Experts of a small language model.
Size: 9 layers, width 256.
Experts: 16 experts in each of 8 layers, 672 SwiGLU neurons an expert, 1 pick a token, a sigmoid router.
Below are experts of layer 3 (counted from 0) of a mixture-of-experts language model. Rows are named router (the router's row for the expert), gate (a neuron's input weights, with its number), up (a neuron's input weights, with its number), down (a neuron's output weights, with its number) and show model dimensions 0-255. Each number is 500 + 50 x the weight over its row's rms, rounded and kept within 0 to 999. Numbers have three digits each.
Before each expert's rows: "raises" lists some tokens whose logits its average output raises strongly, later layers aside; "mostly gets" lists some tokens that are sent to it at least half of the time. This comes from a sample of Wikipedia text that the model never trained on.

# expert 7
raises: "5", "st", "2"
mostly gets: " cult", " art", " Arch", " cr", " j", " Gl"
router:467582436502570529481470465525537475486517444562535411449569361497526468488533483437661496523498439448445437507577416506544514487528473479475520488559414497491510421423480535491521550509534559444474528452467487422576459494593486497497420496470497522460544559489564545492486490507597545516495465476479466593583480558546526431522486348432468514540463479485481521425537534524440429603512438478489481412519583490430451519483546444496537618471479454431458522586440587592548465425520524477517576514467460600502453525599532510439379537506552523530511500544488566494561406450616508435486563537457441583524541537578460487541539514515531505540473482537482478462430560490496491508560473495517464510426596455447521540514524533594444475477564545519506454434514499463485427488377498
gate11:477523513448359515453547416504582459605569449511494576583469499494461500496525479492451503596380487525540475466486428655405488584467503490466522507532552524490534508572551568543556507567553470471528485553424557541496543563628478512368591502460424518524462421467546562525487510594424580415525516426469517461582501528519481544564488612459431564477469537514554529455574491540405517454504523483499519481476533526445534578457507486550532539520526401517456529406450538543445458476470439549479511537574464536548481513444536527526465510416485534419534550493557478447460474438405519533502442533434492512494418524479499518440471509479506451470531490531487492476507464503481490467465448571499512540507499531548416530543576546461493537456465493445545477454614546486579522453475687
up11:469511619449502445500476393489514500592450536536488413550462643594496467531466444489464509493502460590517539494491506472505452444462509537556484492514525499627535612581499453485446441532545507408439558495505466500477522606428461420538551511494524525541539504618483461451502514447446425536482488497514513496487545475539514521545525509586458600535524472500436410630450435480457422562502470551541413486488525527511479494536539530495455563547433456536567563536561483485555458455466452544506473497505475495489620391500435507601519424584463516460500434526425468377551517430477527439495557433533463526496548506470568559547512488501452557555454536380535487555547507523540423507539510492499500536450510448529438458430514460612401609520520441541537574554518452493545428525507437
down11:530511462545458466453540525520515628559517469441478508459498505497501458586546452457557564496560533607532490507531435396418508493490583494460494498540517564440463531469464452470510442465501509466429446541536464465504392552465486551558401497548510449473448493483563527482547480461498473402461475386515556462562536558540513499430470439492584583542468445472462562374498462521464558605542543488528416393476432561503521549581520558469409419423421444472492526495350490513473493485509479538526383479517502530511345543511460456493518482500512494519541539521502538452498467473414531532512505526557487447397487576507551466493508525487526508520442516587499456510495580485534493410554495447519488590396384429526529428475470519580510511579584546468540483428441472569509461462451596
gate12:527456549512478403448486576517546515500479457454513507552471440424446538508433503583540536509537473518498555532505528527474461515526437474418424477412551577491509468530532594414521522492594573462378464445536569463530499511518462522465461380490494527429465561515476553465538606534501575509541555445517446567537476495530514582583515513557558512537369456464534574473556546464497534497516515471529535526527487521439493470529527419525493407430407578493491461436533452541549459559463500457431555576478528431564500534600458457480561479515525554442443505453512615428602542413577337471444440574476432506434525466488452515560537513429544492404452459563506439526516508594523440454464527418490513507484489481563513522466485559575517574497439614458539480472538505439407487496522512
up12:555488450503494572556566537494443521434574585462473463492522533464582591510548535532493551556527375518516430554516510537452568414522495553486472452414463358436597473546491528525576518509516486470494433453568473456434492512355497505590462507457412490378446526536399444535462457527572504410506473520565500515428516411542529523582628470504510443509452608451499449505513493429551436554544488534506516480480449484571510387564505523488545507449527490484503523543499503477517515489479522428521491476513493496495496457576522514492454577566479458480481569519584468496522592478539454506375514545516432548510499554537483558495405525404455531515474447543478475454503525512485470518558510550495500385496402505520483464547622573602413482469432580493420470431505511498488540424513427
down12:474489500496508583544542470596555481418531429484476420515420467526477503532429531532610498530359522523554489497480425495529493459474484447449530484389546480555432479534566497555487456551504519454579482496543495490478552486560479528492536483527448567491459472492461550435570481499513450493416516476514466500519432538368579472521558509564444548556477444562478465531564476509610467617428476452471554541518551471464489594611489520532505482536482498478481449533472516539562447493511605606495494496562507503437515593601517509383496523461608511488500517483570619436457531509484542503550471530471509535446454515522430434450573372467379491492565559506500447525522466537453463393459538536544472529492475501540520520480630466513558491507513529598385455458480404612519493437493465
gate13:431576501480493474475459403564587560494552514495496609493566464405465490457591560377475491608470486527516468441441525448582628460475560455645445468514449408552524564556328475529548502572474519474435486490547482498581495542554543518483549504549545483530493471420461483431530459494448563501496494475505501512497553481572498536501480499488545425540439604514488564495539516495452440576502507539520425476458526538467491477442522528494498523627572486536484508473477453567478511459528498528499530478464494393434536479531524549575417403514489505505429533458521352525512440390471537513468524431484588449465515525516507498429586556523475567510494506599494568505533483461512463434488394494528490493419500547456493608497556559451528557495477480530422522419540493433532458444462554
up13:514551439423439495504517545447555503547523437424459483431537450506446618538611534386503584468428402511488529412531546466536385495525444517535488444451481474554494468493420504516487461448491421507490445500551499436465519598484462451582594429482336469527433526554519539503427530458489479447493529549448431567419512384520453490575457491485343486533501539479539496483540496544516511547546441446430520440434505532474521555537520498516466514433515535497515554418549492474501450557525458527502571439454479560430536448482497532541530459572534507429438548504555412523512549502484431455455493476557585472534576447499496581494505488550543576536487521489530576454561519502492480503534467573459521436414605502434482502546458546445472499446438497468374611475569501472569506582521551
down13:398514509597520582548569452483363508580452506460501439545408491487431493483577543598500520542506461440439443527501387541507569517436449598539568561451482520500460476442462553485499447501433485466509497438524464456374517494448520554414476485418490485541485526494416502577601576528548510447523484441513428552539463543513400465517413472467503476486493450526529521454515436476534462469448451514496546464548523484401441488393546444537492513448488501556412471544531497557566500548528401511502517436449515505464576531511512469571555482466522516577434411472461619588559489619480494511498389558464426551536459495479476476397508516514462485486472577469490504545444515482534558467491667404432510390468504522508557469430472500530527446475543516456467507481491516531547481454522439
gate14:512492481585561535536529480583516379593568528529453488489393549542463541512428557439443464534461507500521513462541530432563442472532509492460394493483488509567499526433492455583466494398455449528555471422550527538400462538568493449504464495517527480472596566535459507486439477434453449458572394531429420530448493438501560527491517503521483526505509541434474506429471574462573500445457525427397499504460554459459489580481534488526436499444469527466455371454541460488491364513541514461366529471564504513567466539562431477469527519511486584489448494571524547563496475493550481529558472541566542558545639477608508564456581466486471564437556493494543475469595462465548487479473498584475596449501579401551440647484459493514505526480513496437479484483487450555445464485447479
up14:538470547441457456469444528429527573477457490501488494531450525444501497510493516522603487490535499547480511527572519594521452488562482545479528459596604470473571546489567536438487631537500402469538490548573444468548510419539510469485540467538543557554461529461540490426455492504533565551495475472389445400543459582540455551380501485517429571417511475531504483531510591547591500524498512535488543441571502485551421526549506435435493589503593543455580554520569567468525591465509452534353438568423507578530536521541559523503524530525434449566528422520451452395580584494522529512473466442486587512501514487459481480474449543460561571567507514482539496566399515495640486557544391483454482534572532468478501416546512517604474540493485458488577471576529526511460516570480513
down14:568566541510534452595577435556576586506496474564393483478480509483548468484465514506533442604525519479443420467512519598587441519538539414507498543431514499488582478492491514537561442506418507466461495483546426538464522437436435509494611506494501483492558531437487520423599461535495530431519439476458386423489496513488537536465521537464491441547544520436509536462443472463532576469554514530404433546511517547525507547563507502462482469553477515535537520551538493563542443403467513541378418525603455568604417460562492567498590510515508511555450511524467505477451494524506514518401503539537585553335444478556526582430516557527477499461463581552510510451473495581488523532575510548435420514521465451554444598626495548491528428493470504502481441526471564638559479499497507
gate15:524620514486512488545466548533460509525520494518477501485426520471520556590536452454518493507509450518492651537461562458552478538516449472598655465477441434549557599459442422517504432450509430489570611479501543499594457470489509526532417466503571478437589496439534420518562432498587447438543572545463627502522519579478532495466497360544503521458512440542550530503525465498515486537491483501610482413475465471505446530509524511477539511442467393530419531520569507537502441575498547476500463514514542436537451438439487509528528540615470420504417507550511483477506474470602474488491489519518500479529479556515463478553594601587506485509507489442588533505551504519450487445390438521544433521541439467498507467446457437483553543460538482490384642460486538558499552593549526
up15:482430525566557526444482484504466548514555478525375510429547544411550404517468568467442483490485473492445541551470542478485531551549471443507514484457485493540484520440531370474565413441386486549453619489536415517409483426459493451509449464527463479530467493569553502533539466470534529498533560547502458565598475582423524485409479499533497494582550525617496427452479453439518474397462470538478555460513558393571554481517379511529555532522509482583560399524462554540451527563529548531603516487565554575496472473425476577514569549527456529513456527523498489451507530460533550539518595475560509427562506529532510394516540519495566494495550503587639612523459431410415542544489486495549455485491470524495429496518508456432573472564484478565564533497541498484404498456527490
down15:520551514593517525379470591521470503575533439493511489488528472609516460497454514448508541512480504461589488501511491373488524508488599529499446562487518492464441503472484503453471546599485412399385478450485483490497539551450539508463620492576601495518511448548514444503602415480430541522450513558473567555578529507495552545407502561533597555575519572420470371548524379523513525525513466586550476435468553516431467500449521472433461529498470477402539499519425509459503409494532580472492538514542431463531505552550553560493489523561488462482572531475561432491468526483460498546525447451521458492475522551440596588529434535560474471461479429492510545484538549538477488452499491488531515568456501444458517498534645474390486526594474555558583468404604582499482510514464542

# expert 12
raises: " ", ",", " and", "."
mostly gets: "oston", "pisode", "ivil", "utch", "uman", " kg"
router:457585424587581469460453478550452486457529442520507470483574362549468494480530438413624492523526483462410448461571444538555524487539453486477527467559470480476516467444476516495578565503539598445510526452491531389533417490594470523467431492451516497418533563471497538486424490556569567554437482478500452514630516547579552505478477415416516498479470492534453580419506515573417464622491512512547412447501569530435417446522504415484526566433490447447527502514492591619504464442512431469441564506500464535472517518583508481484433520479520504584449505566526477503567475413612497501454589553488498495534553506631485468526542526529540538515442514497517524419477545461489520552548500507521486582535625404505477521530483576507506534478525557496536487423441486425505465490433554
gate11:582517542500524535559501484430497481505514510480431477554511504535547576552502492418459498502520475524460384538529499467542516424384525569594484575548439454511490472578515530503446469496465550509492506492472534495472506462451506538466538489532590493392567560447470483376606409401476522455537522523527515540486459409466509555384489417541469517455577437535393425522488501495521444546488455454417491461512542485534382522427500579523512640443483494523498463522582560444584499495479605516552575407557564514541419471472494479509479449461485545549489505405569587505536523424516559523461494532540409544504506612450447405424527492494430442488478412555492537485381567470470486496472552507549571559468518528441410561582406548544498544483446548543527486525513534544502477481505515
up11:491452505542444538462486585474503563523448475561404564450440474476459475448547519570540592487501511560522569469474526518505542493447488443477543482553553451578564512502483491450487626550525509448533460545419386539407467493528427486522488559536515522496509543624536521517472497576563567467419538496474560551575507555513464454491572490458548527473498476461520514474490519502477575438473482503531523440523529482485562509448434484416496455454507541510502580405588588443419564485570511566433449398582520509575523521430444567592466535539583457655534563517544497423469508468476495505520452462547515522401383533522570472400632534528493558563477550510513515483502507496495551535562422458487510550491438516382532536525432536555501510524422605489606538511522455557503405472512471
down11:402494464518553527458540511552464535527555535517546538407519474454541532477535481595527487576450476404574556505516537507421450448530559405626551532459556449435496507488509492434528565477501516496495495572554507541465536466435509441472503529552453524428589684432550461465447531422454486517472513580433474454543404463455528554434472539416498470464499478473485513464611568469454494544528472622558494488473473485464385490528501548478498513422413442553440523424548496427446459540487458590480460444515598430569598533567504560558467506387565523472441458471505541493396482497456579446569512494482458541521589527526459488487471531528400476451498498537432503546433510545488439500477541474520459601464495503545543559643404469525546502457528521549496573503518511509528504473495507
gate12:546462499541529539546445471559499455404504490516496524511542471572493491550466461599567566531474469460483394520579466534514612507512468463467355601471508608498482434443507515540476517537426437475474452472489510486519418492493658441506417474402530516506483563580448507482413529570454434449485563454560507379520554547594469501503427435542509508590453577563544566500443486437426502458523496530490536512455571395521439450478467422520542467596503536489519454500506473518465494466438533528507526463476509512447591527452486498468502524501479503474507484554512592585504464529616540469490458439566510563426516388607547420478494497481443471379472601543562492411520493454564513555474540480475526572590467464471462498536554490482536440422503447472600457514477479495474460463456511
up12:443519507490397486448492509514464499553468470477399463530586482452442594496499577346529446467454554557502524472516528550511449508509548536518499534540494554631495433433440504510548468403581609480487468512593448483437561540476553498432527504478549450526431434519530465521577499574483487591494525499529457573531530554472501435627485555490512545541337413449508491528515463466414514463525537446495504519517508603581456466508445489457508476508512552592524538491549486509489493492481501545556544580546485474563514528526469453451422411482555493523533526461429465518469547522555431464371477540562500540526523628504522612554449597515447538607410450572519486515503482521455506444564492645485518475472417557438545494549503459493527451575488516469523509478560515557496444457561502
down12:574469596491484468486567376539503476506553493455434486501448508427539503515541583622541537482497454462490581538474509445494470467423423554521495524536460433528392520514470508513519438514552474529500600472588573433482499455490390454480479433529504394488494517394537608544542465604534531562459478527506529458415511519441518504433494446492511483522559509581451468480534468479514498389529521503476502494516519463454491569530487530488415456490499540447417481411525594422521400510415585523496391465479438504565525538513461543444510478499409505497473606504543463470443480508528533466544465574398546409542532398547606506447528520517467546522490523454488541425543442580568428486525618559557489490535530532488427543563475497549509518619493556498467457555540429463558439591514532
gate13:523544531525374506557498615471498461605510485493425480419420540469551494524514532502527431512495519501485554519519548516537503473451517427426444454505548494565460446487453472457530524497540562466472510611540466481478549571524497537427488552569504575504440460596558484536433489485466510470436450504467560640513416457408507486469520475516471558613643446529561478477465522420475540443510462532559404591452490495425533478498413458518557451531519448577489536536595532543522580485496482522528490560536466533581477644417540479539414472560565585498497515534395475453519469496519465484496538469579484525610486540565602550536418547443526459545504573539524521441479468542552384531515458446529413576489456503531588449543435493510420502496494477489499580506541527528481500492421447
up13:475497473555549472512509465496483514531532446445535456489485522456535524459562412471509567524548530465443482411515553515505526459508583476529495544520569509490552462491497496526519503510520438531464469471617543608446531610391441579477531530414538563542466495492521568478478415568382504553543550479535517476438386544538503539594465474532417517528525480532501527490452481449426540421570481439512560493586505442486449470608442411463479522436506384463468524576473443492571540474486456467478559574392541527534519506542442573451445557460582520438480482442516524482520534485473480439443541480463519521419464534425502409478546416407488434446535560522423507657464454531389427517549549442477547454531463454524408513509489558537473536570502430521516422640516516518491526415465472
down13:510493466484566499489552469473524532450521453448418500468439492520608464415574572510558532516498471465459593498546543581598506523482514470530537492520418558505450537514575478492540569480580496585479520436512546515444594494441465564576524452567466556467492506497463516498439438494475518543481402564457595469512526500524441459490466482484451404454499512472563452510535462473483498430493528403459435538556488496592541573490515547426501653548594437425443555493463450515426564552498452440555561568408493534487511537519507465519545424545433543435504553457485595481515549470364523447559448496486613535446504416472523440460492409517442527407476513497521444565498540631405478523424622529523462488525508539519553476481446481470399504469523475426418485545544536525459529488580513
gate14:515554406519492525536495456411510396430440561489406431515615425528588523528481493509482536428507521506489441481510498555517509504602426505511521505482468541496476424488509393476511466503533548456518588469469551485501534479500413568545427437505515533505587509537493530555444432554496433521533485590513505415544439485484424484451493564460427433500511450493518496508537465460512515471645363470549568474514601482493584612487495446464537522546561516480533478421431501459402439510405490478511518587399591513465525516457486520452573468550505495527520499552547537509436538662536544482525514467526574547568480563475411463573541440528495597537453504406578553468410502436536484389514498487477517415531490489419459504487459505498562460536532481449456537503494483559441442586509546
up14:537484528602574437536545420441539400490457506574417567530575460592415423508507457530531527446591462439557461473473510561493526491497505382554488473439437528443536427567411507606446454546517509519529545528507525504560451487510513559496482470485460483534560502513445412589466476499534448534504548549541385441494491426527537420507522512517465471485531432494449492563463523629527465521469502453434504551485477540481510459508502511436536445541478599459455440481531470477434480438417516489525552620442480486471510489440441346488404493572455492428451529552464491578507572469501630525458509506559544437616462558471477518454559514504455462555448448567564557429391580429436489562532549525422548432503565487511517455465465550519566489521496493435473451542538513526547505485534442
down14:555501484520513513481559469507564626530430530463536672444528572505473560502495511409575512579486549561502513502541473454517440483571447550488519570484369428494447501475526550502469516452447613516513528502463621450597470562436443511394465465472531594559493569466541500416467564551482549368449461488469484490490594541450445470512535572501542543461506463381547471451449524485556543414427545491357511463483470484536353525453488403429404443544482504544492471417478474433480462519552514513494512534505496494542526456481476572506486480515513511525473422508432545542579555441502601507469523437458480494526515490474455579429524464448501536517590592486570497506531470556513450475435487477534536437563491507466518557503556564438435497512501431542473514505461556449457533524435468
gate15:504518364468528470611415594508574472488569440552388528495570407526484552543423447397587470469514613576612513546479492535395471512512457422582487448459431444493475491597451549482440510544568576521503507445616559479533486548466459554549512581526504487484515578536428560493571554493517471473469548422519582504532521448494470504563473538556566437499526492447478519485480461513390373455462514483528466567530502535580463442584509533515531547510546503491464477505549480461479539480586501489520581569451469496442508420451622445468503445443469525521525458468464477468503484515553542581467551634498411493571454536484439526488471484566467568448500541545539466487492501516449446431509529529470452516492498438485583485433517508509477471425430529536568460480504498465542506390488589
up15:436462625498458511467451493497448400500575460498460495471456463443523481533561509548459557518538443492364498606565458518515478495613573514618452575532520501545470420550514549397552508540496575552551471528405468559483481439467466535454495491465450529514461418563508367540533463512400470550449526585493537479562434438408617430464542462502561533529519587523554487579517506495554532543545449530509522475513486527460510553541437466485537498399480480523517438537538504569615405481556499556545521374511569564489554423476527562505496530407450524547512566530451436428615529513553486531552455561473450464498486533443498570505509442498458469435526556507557503510393504507460488521518564480522513508560520507532463456533523569495571471532457485413465527418489546575444523408499505
down15:466528477560425547428394508544510435547537510416501525463496515466483510539477386491542462490484466475521517443492526476529445516457520462495556536520578477570492602627529525525405519437451485418408508476543486514466500546487540513487568452432585554559508488533385498517540443479481479582593473364577433508442518494575540563556605549471415496610572558531399487486450436503492517503483441579481423472536473497520496559552525484527473461572500436469589504540462548458572431379501505496452551458422542437504471504533526534428512468564589373612551387465511550527497591503602495520604462583581501466460495478517519483488558462496476490517442495545553481535489474488563461566492472556469481514489555487444565463512517508590524483503544567448491521480517527517518399584504519

# expert 8
raises: ",", " and", "."
mostly gets: " Angeles", " gradu", " Africa", " Carolina", "awa", "ani"
router:483533455517548519572439510512524506455517485593564421448592412483526476487479426477606557535486454434441460519609450519522544498545499495486515436633410505490552503429528602505489608548569521496462516506471541391480446487587488477466459487457532477465521546526546515483504472544574532519464522482491490483576476563520509457464487386415471524512412496544471497465499545532436473573528442433531475410523519495458394569491548416473573603433434439434435541611465629536520551470515457489498554503434439604481493488593562498488424538447508499527534511573498478486526382501622500412473509537464507564544529494618476490572527451550498500558436485493486514453472525471545523515583475482549461533488605437522478495529464556610484535460503561496522474443548482440471432454409518
gate11:501480526588400522420486466504568466457538505498579471427550464459460494453491496537440412579535500572517485561467524448455598491558451541449478490540545488486533536555443501430621516430494530410515462563494592401543388520491489437482493511448566397557414483570520563520566538503394550482528534539367503456484539525466439504517465514541526536529519519506442549499574546449572405448502455521390527486504656423536444485464566488552467535626425540418500509490425492457454510515425426490471509494489499482557501456492550552460402451550558481525429495430486519483478456481503618504466518536513516532400491482518486529505526423515420476573560486499458435492537484525524489553453406481438513530461491561582504528418537520494597464440616512437535539422489487512479528500443456
up11:534486556496507502544528510503507447528502408478567502505592436497560482439436534500474493513491574496497536488521523494484460419528527412542556513501585468501466464502506566598477503451440412562491512447604485409422501472523506487421566503577533552544566416530550549551449485520508575496399418508603450503515523558515487520433446528481524508455509703478474472510525460552489545506482586514542505450567539536489560465547483524487421478521506468583560489433526560582515579477517383457530447562514509525516581498479494454542596459516616550501492565505455537466521451503426454469555454542517541487629553484515524403521457481512547543452542479417515513420418591395493498480531441418436531419495537566581458421521475497522481566431485458448537584546483415463441562472565433
down11:452512525464519470526446483531490443456537489587418466487426478439567555490386507463499496478499512552519527427531506498522448455612432474557538505541512502508616564500476558480504524529458515530578524493416426490554545551534507503430485446525471556484548516442425572613568548426442554474515472514432483419428506548433553521554536480482468479494474401427487611492549456525502504474512497387541515478570530485482463535546517477437504473456519565457521443469480517381447455454449502436351584442539373500587503386512431487495442501369470475531515469609478525453443510425493503496508561473390523474511449442591526574521524496393521525478569510559454587544451506574499516417524467510472501535533447554560461521548518428550544448520507503494520417394426501497443491566468539
gate12:487516424453588442476404458442501517546482534474496510489406468487455460550534523512455486521509468507627439528544438558439504485466458600509535566518440530501537500554537413432508472562495451497516616466413453497579421493449534514492544517428458592465550500505505443517446500460503543475497452517469521499483392458583521546541477536581456457425434558416463572488445449569527455533521487475492480448426477618479534506483411561513560480537440527558602521524419546574468528472513364515507443464461555530535577517502413529470591580568420485499550545506552471469594471427580472499493506593454492551546488482529461482440604530494515512491588376504488477531511408504443438632548529457556464488479535460563531497532594486579521462495416511512552578510518577497515495581498536
up12:503487552469442598547547468569544443605568435483504508531645435480482520517475501481468342582525608482510559510445468527461456422509581522559548580578499484441549457474508494437512455551517509562565418467458518433447511502505496449528549430449526592448454517546529517465594548545522475507548504429491410503518550519485465563488442491532424488562550506423567461501552467481597549531460497515476461534431403420449550557539503528422515513505445515531513458456544508416473557567492458459505524581502521484523519480449565405403486518525480516487545421480488576536530484528516513463599461525474385440510481502515421377485436537438527408532514387505503441504542506414470392505539457434534554470462524516495629481435512573493559471439496530541523438504526486518487608540511541
down12:468379544468494556519523494483488544381551442588533509666410507559485476548525488516544474579515535499460545477508513525556420496509517524454383442536530505426566475528391529574572444480584435499491514556558563497487517506551490597460545420466533598537490507476548441489474564421518567441578494468465489488441482470477434440559541508424553562397563519424557489540449477495537466551493435605491500499529572591546433474479421508513524449550477452499493524530620475483480545593479397441455493495467508530550401505515459529485466505420490496589457491536468499602441452505576674534522553544421441495507515455546524446452589473389440495517508464455512473465529566497486523472477553479483456466529458491399485491472516484530440469492437537455428460448498471513455515452505499
gate13:486599437552490443504486527551545536469488530456462435467568508597507524513615516444511502457567431553510491510564430508529507567459433506424579491511486592449582531434580476487525502493544580574526470524472512546525474532527534573498436453501511477427520481545452494445462541526510561483528467346481554438448505523474591501504520426496494462445615563564524594475514494450537553473483505557534489469584533522558488528534493650500498534444400545538410478538531553512526532536530476498405510421404523508482419461507494429505429560565548437512594478469403495438537478460573418465525564473500564469590520497469450564532591453462511557483487439425423473448543506577526541483566499452462465593452492508487549462471399453453599501561532518422504411474592466537569488450434508
up13:511449429565537475509458473494566454466423532493498482574498448495521460545491545488434564492559521455418551477538485449375384482534470504515435594470345470501478564537497428597456462514552510448514450421562547438496548571476527506566530502415569558477552486490457541482526454629540400551446547556515414469569451534509384352567446502536462598498510527470550378452489483510456545450471457361546517586554456452453437500526510570409560518595481461457518474434506459505591508531506435521575556493540413426430413518549444488469437475481484484438604553485473469487485539528513527507497504428528470495412466485437491496448474493510467445466508443533501581475428479501465474530469520430480541513467534468475472496556447481546456464480471542479444495476454494520553447492552418
down13:481569465528483535456606567559556485443577551513527455513451410534512499551500407484535420528494519516528598496512593534531534572538541420467515423457462466441450557491533500552507496520613472500583535479497482481461380522553502469504446571506368483580439546412515532510531520378560551498518430521505498474468478526474539527523558468548444531468556437501544509554462483533489589523509566517564625425488547475601523458549464540460576536508417466488487518540528586482538496505443508458503555457463528455540514524566565376518558598528494493582489505522519467578394625469524566526451516534482510564419478444480530448541516457523488475437528579448458511397449482497519545503569537475488460462442424378419522435468526538552631529534562518589513484502446475510518505544502582
gate14:467480531520513395449427550574489486542466490493541510475451469477480495466446404535462424354449556552546508517501546485603507455441544532516531545474551480458529543502452452513411451419503465563524506458514536454488400534591442426413485573446559475461462528435420390491469560464547580541482454522550547526507519526464529400489521534475553504508487509505488522496456424554572520494527486585512554541503567604438431422566525502489518403558544522499518472514410489513528441488473637443435542545430486461476491517579497487515542541530570450519501545556607522515487509578418502452553580442470506542536495510488492525537496430455480524526490468425454543512459562423497406450556459576515452570543521403393467522442445475546498596498565447497452568428416400439400483454524453
up14:532538413560466588454523503621478475478522485618558476427518449577594487620453554458464592515588563509455518521504463437480466478517497429504460418510495597503492476458478471506475481483501537546470533479536417506489530480508540460464519429528439391505422563509363549511476554509549414503477504530551518522480566460436488584468433463530518503518490505526477580514482493480501500524497527538499392527549507566478512506411434461445532587581529482570436560514565476496628505501365516537450471538494539532418507487518549455436509476582525516412545517510610549483569454558484563447418483433461561662452465416478493402516453428444543452517445519429445494506502628540482503428517527567529445565499531547550524554489448469550495497457447527487521443451440528487540471513555512
down14:515468491493471528480517461452505477409498504502494542612559493512443513464523561448388515502494557498420540456426447543448575545533438521489530520517498555585459529426570513513479556479568556526508514428412486531547484525507501567462479524435475436537512531440518407562532511496576449601452509470446478526515525409473477574505524514571506528494501492547449523512486414463540515389510609359532500457525546510474482539435531508488492488482552480466597428520530551536571463449486494502563505448503506524495489529553497408524372491501557426436397496514581473510524541429510455383544504524514528464473414412466481479517432458395497502565546479523575562477497529532389417512409513509503555524447378609444520550483610509495413535559380504464480479472486576605536571489439414
gate15:571520505598471530516445484438550526538465484544495485468460455640508530588470478548474484556465436440515518598540562474509442551491472554565438481467480472505470498578489471547455569616495531514509556451486438508514594530509484472470567451468498490487511546480489565490592488632511469486460476570410525505454499413528397440608537493491526517536479464470529491442568608499472504519595453421573515472519572504490541552556444509543511586502515486515405569482554476521571449469536448398558476514411402505521503503550552429460493532581453519472538469495564539487492497513523524540513460461479490558547495544471483472467498516529560606449491519452482472508507529499427498498431451565501518523442597445488560477446371632539351550561547600429416474482479513407556527602421519
up15:550489599509443467513573494556487470576468510528527568514475481427466495481428501467505487505372564500518512548466439533429549553511481415394566463537479434484529557548549447428535522485441521486594509544461483584543479471563443538482511570553529577438505489563473544517512531565413532516479577450574499470522490400560491470485424579456474419494596435612439469476436509555594541520485501492437492549551514524431646504547471532550520487425476391486530520494436473485510553554578485567571485560497475548469503437455496503485456443577561493456504481428545506404418469588567615535485446418513425495562510560548478458517476414437513526515509499467529393444495536552424452514484501543501518497484543542501489548564503618566459558599500449589452527545432479493527452479573454
down15:516520491570419551537497542436475527616530486506446463602553517574459571475555486497473512451455519543515496592496486545475497599502543449552487500485488547372575435512462547518517464587453470518498511504539381504412407497509455462550404549549556470489426502442507544575459499521525436619486516529574524493552531452614537504433425560488413545457548526507537365532504527415422508448513600534476418570562493553504557465498457523496452503554473451479509474526449452475557507468523405596486547524557508557455465462471538558420552539483485613544521453504519477521604478547432497480531411479490514509510512496530542539553519470573527512599541465543444530487556517582532499592451532586517602492487497518454548486505543597572600578554518446458583467525497463590532520438538484